From a checkpoint of a small mixture-of-experts model trained on Wikipedia: 15 layers.
Below are experts of layer 10 (counted from 0) of a mixture-of-experts language model. Rows are named up (a neuron's input weights, with its number) and show model dimensions 0-95. Each number is 200 + 20 x the weight over its row's rms, rounded and kept within 0 to 999.
Before each expert's rows: "gets" lists some tokens that make up at least twice as much of what it gets as of all text. This comes from a sample of Wikipedia text that the model never trained on. Tokens count by the router's weight.

# expert 6
gets: "om", "em", "od", "am", "og", "ag"
up0,197,209,188,162,194,207,208,215,214,197,202,205,198,203,192,210,175,198,230,197,216,218,225,221,189,199,223,185,233,213,228,207,159,224,162,203,212,152,206,192,177,243,195,161,221,224,192,192,210,154,223,218,195,190,191,186,187,225,216,209,161,222,201,232,187,173,197,205,186,232,226,201,218,224,206,177,180,202,181,217,204,199,194,201,170,198,206,224,176,246,191,192,196,186,170,192

# expert 0
gets: " in", " in the", ",", " in ", " from", " of"
up0,214,243,179,194,212,222,199,232,193,207,208,216,219,224,210,224,211,225,218,170,223,208,215,227,173,200,199,200,172,188,210,181,206,190,151,194,209,197,206,195,221,209,220,202,198,180,197,204,211,214,251,191,228,165,247,220,231,215,199,199,217,247,203,190,211,233,184,230,180,196,187,178,191,180,202,235,171,175,182,184,206,199,221,179,188,218,190,200,201,212,187,208,220,183,232,181

# expert 31
gets: " c", " C", "ic", " dec", "oc", " ac"
up0,195,156,213,193,236,198,225,208,191,207,190,208,182,202,217,187,191,170,187,193,217,206,214,218,188,161,180,177,178,194,201,207,180,190,203,188,192,190,209,165,223,195,198,195,196,228,206,175,223,178,206,200,226,178,167,219,226,226,194,227,186,198,142,217,213,217,210,231,226,239,232,184,183,172,214,200,172,188,182,202,180,185,178,212,202,150,192,183,169,197,177,193,219,211,214,216

# expert 28
gets: "M", " M", " J", "J", "H", "L"
up39,193,176,181,189,190,227,208,196,222,189,205,211,163,196,211,209,184,183,202,199,193,216,199,199,191,195,157,179,200,160,187,159,231,194,169,214,208,162,163,193,219,191,222,217,200,197,220,186,216,217,197,214,223,214,199,123,183,214,180,180,209,194,217,184,202,173,205,198,241,227,219,204,188,206,196,207,191,185,206,217,220,217,197,225,178,218,227,215,169,180,162,214,220,212,198,207

# expert 19
gets: " was", " released", " a", " published", " is a", " the"
up0,198,209,182,196,220,182,241,217,194,187,205,221,179,204,172,212,212,227,190,205,199,195,196,222,209,216,213,197,202,197,221,208,207,198,182,176,186,252,219,217,261,208,191,191,211,231,215,194,197,203,223,166,176,215,196,207,184,192,218,224,236,220,190,243,195,178,213,207,209,198,209,221,214,172,199,201,163,214,228,173,210,207,218,243,176,178,206,204,210,178,232,207,205,213,190,254

# expert 11
gets: ".", " ", " | ", " (", " and", "; "
up0,211,186,226,199,192,177,204,219,238,181,207,198,159,198,242,221,178,210,207,173,198,217,212,175,181,205,218,210,257,184,210,171,181,202,219,190,200,212,203,193,195,198,210,210,198,193,228,208,203,219,208,169,216,194,215,247,203,246,189,199,208,212,189,181,206,195,225,197,180,192,164,180,169,202,200,203,177,185,178,198,215,195,204,220,187,223,205,202,214,187,157,179,164,146,199,223

# expert 3
gets: " He", " he", ", he", " She", " she", " it"
up0,192,214,240,230,167,186,180,168,235,193,200,160,186,221,190,183,230,237,223,187,191,230,198,198,194,212,203,215,202,181,192,184,197,177,196,215,199,201,177,194,192,179,186,166,222,156,188,235,211,205,222,197,193,226,225,186,201,208,201,177,194,186,207,228,248,221,230,209,191,228,205,193,195,183,185,227,223,203,222,172,212,180,199,223,169,194,178,163,222,190,196,176,196,212,210,207

# expert 4
gets: "%", "% |", ".", "\n", "% | ", " Indian"
up28,208,196,227,232,205,180,224,198,201,179,234,187,194,204,185,217,191,195,194,175,137,172,191,216,213,174,221,188,177,207,211,185,219,181,222,185,203,185,186,159,203,174,198,214,227,193,195,205,210,190,220,190,200,201,197,174,166,225,195,193,218,196,198,179,198,189,211,195,216,223,212,168,199,170,177,220,195,192,160,231,230,214,204,156,178,166,212,203,169,226,240,187,196,221,213,189

# expert 23
gets: " out", " up", " back", " over", " time", " off"
up0,202,216,204,181,197,253,182,191,186,206,212,182,207,215,177,198,176,169,200,187,187,193,199,220,214,186,201,212,209,203,209,175,197,200,235,224,191,246,159,216,204,189,209,202,177,202,216,202,206,195,227,197,225,223,160,207,191,198,211,227,217,163,185,235,209,220,209,209,202,178,218,197,216,204,225,187,163,183,194,161,215,178,175,215,170,168,232,178,197,175,207,160,166,211,183,195

# expert 10
gets: " I", " O", " that", " U", "O", "I"
up0,163,208,181,199,187,196,215,208,232,180,202,199,198,182,195,166,171,185,184,181,225,211,204,192,196,176,192,173,177,187,210,186,176,187,204,210,185,204,202,172,185,244,202,163,176,201,177,180,234,191,211,199,220,174,232,216,152,211,185,210,183,234,190,203,157,194,177,144,201,201,196,204,208,177,183,212,204,197,251,190,200,183,218,191,212,217,192,187,209,168,224,200,169,196,196,199

# expert 26
gets: ")", ";", "\"", ") |", ":", ");"
up1,198,197,187,238,210,163,159,166,185,188,228,199,224,202,199,226,218,145,181,198,174,212,223,192,185,193,205,199,197,204,182,166,161,205,195,218,215,234,212,221,198,177,198,178,206,191,175,228,195,189,204,208,212,170,191,180,203,218,207,235,194,203,189,246,202,168,197,197,210,217,166,220,219,196,187,209,191,187,201,175,203,190,189,204,188,177,217,239,230,181,196,238,170,195,197,201

# expert 9
gets: "ical", " of", "al", " of the", " National", "ic"
up16,238,191,188,206,205,201,209,239,199,229,127,191,206,202,201,209,194,216,213,160,157,189,204,213,195,210,210,190,201,209,198,216,197,214,176,205,175,176,215,214,201,171,196,195,211,198,200,219,163,194,188,208,224,185,187,178,224,202,159,179,213,199,181,207,173,203,199,208,220,178,209,200,181,209,236,169,180,214,162,205,196,202,216,217,214,215,152,156,188,187,221,186,214,221,186,197

# expert 21
gets: " con", " re", " Con", " pre", " cont", " de"
up0,186,188,218,193,202,173,165,231,217,214,190,189,213,216,251,206,172,173,189,197,176,213,214,206,198,201,209,162,227,178,226,170,185,198,186,155,170,225,188,191,184,191,185,205,165,176,219,208,207,219,190,206,242,224,171,198,188,194,179,193,224,246,212,192,236,189,232,203,204,172,184,189,198,227,195,196,205,205,225,181,185,183,204,175,197,193,173,177,200,233,193,189,203,198,218,218

# expert 13
gets: "0", "1", "3", "5", "7", "4"
up28,201,175,207,212,221,208,203,191,202,213,197,215,203,207,225,210,198,188,185,189,241,188,211,199,223,208,192,221,195,190,226,191,205,205,167,227,182,203,242,194,185,208,219,196,245,200,211,180,187,179,266,212,204,147,247,208,199,207,182,187,182,239,208,189,152,218,181,208,204,207,186,203,173,197,202,207,183,224,183,187,234,191,188,229,180,176,182,211,209,174,186,218,220,195,220,210

# expert 27
gets: "\n", "-", "\n\n", "|", "- •", "- P"
up24,176,193,216,238,173,196,211,219,195,198,222,194,207,202,223,170,151,222,202,196,188,221,227,211,188,218,192,182,199,182,218,173,185,209,175,220,199,174,160,195,212,194,204,169,189,193,170,229,199,163,217,196,221,195,211,216,189,202,228,189,187,191,172,186,173,199,209,179,224,185,194,189,195,189,206,186,185,172,145,217,179,200,237,212,221,196,217,200,138,206,207,215,177,206,209,182

# expert 7
gets: "r", "or", " en", "c", "le", "ro"
up0,217,213,196,267,229,200,170,215,199,208,195,182,202,225,199,199,210,211,198,191,207,171,210,219,195,191,183,169,225,200,195,236,217,213,171,216,178,207,199,198,207,200,223,210,218,205,177,199,219,198,221,202,222,216,213,221,199,167,207,171,174,208,148,197,171,190,186,209,204,206,240,203,240,195,206,189,179,228,210,210,224,192,241,178,185,168,206,197,194,225,212,166,223,188,234,215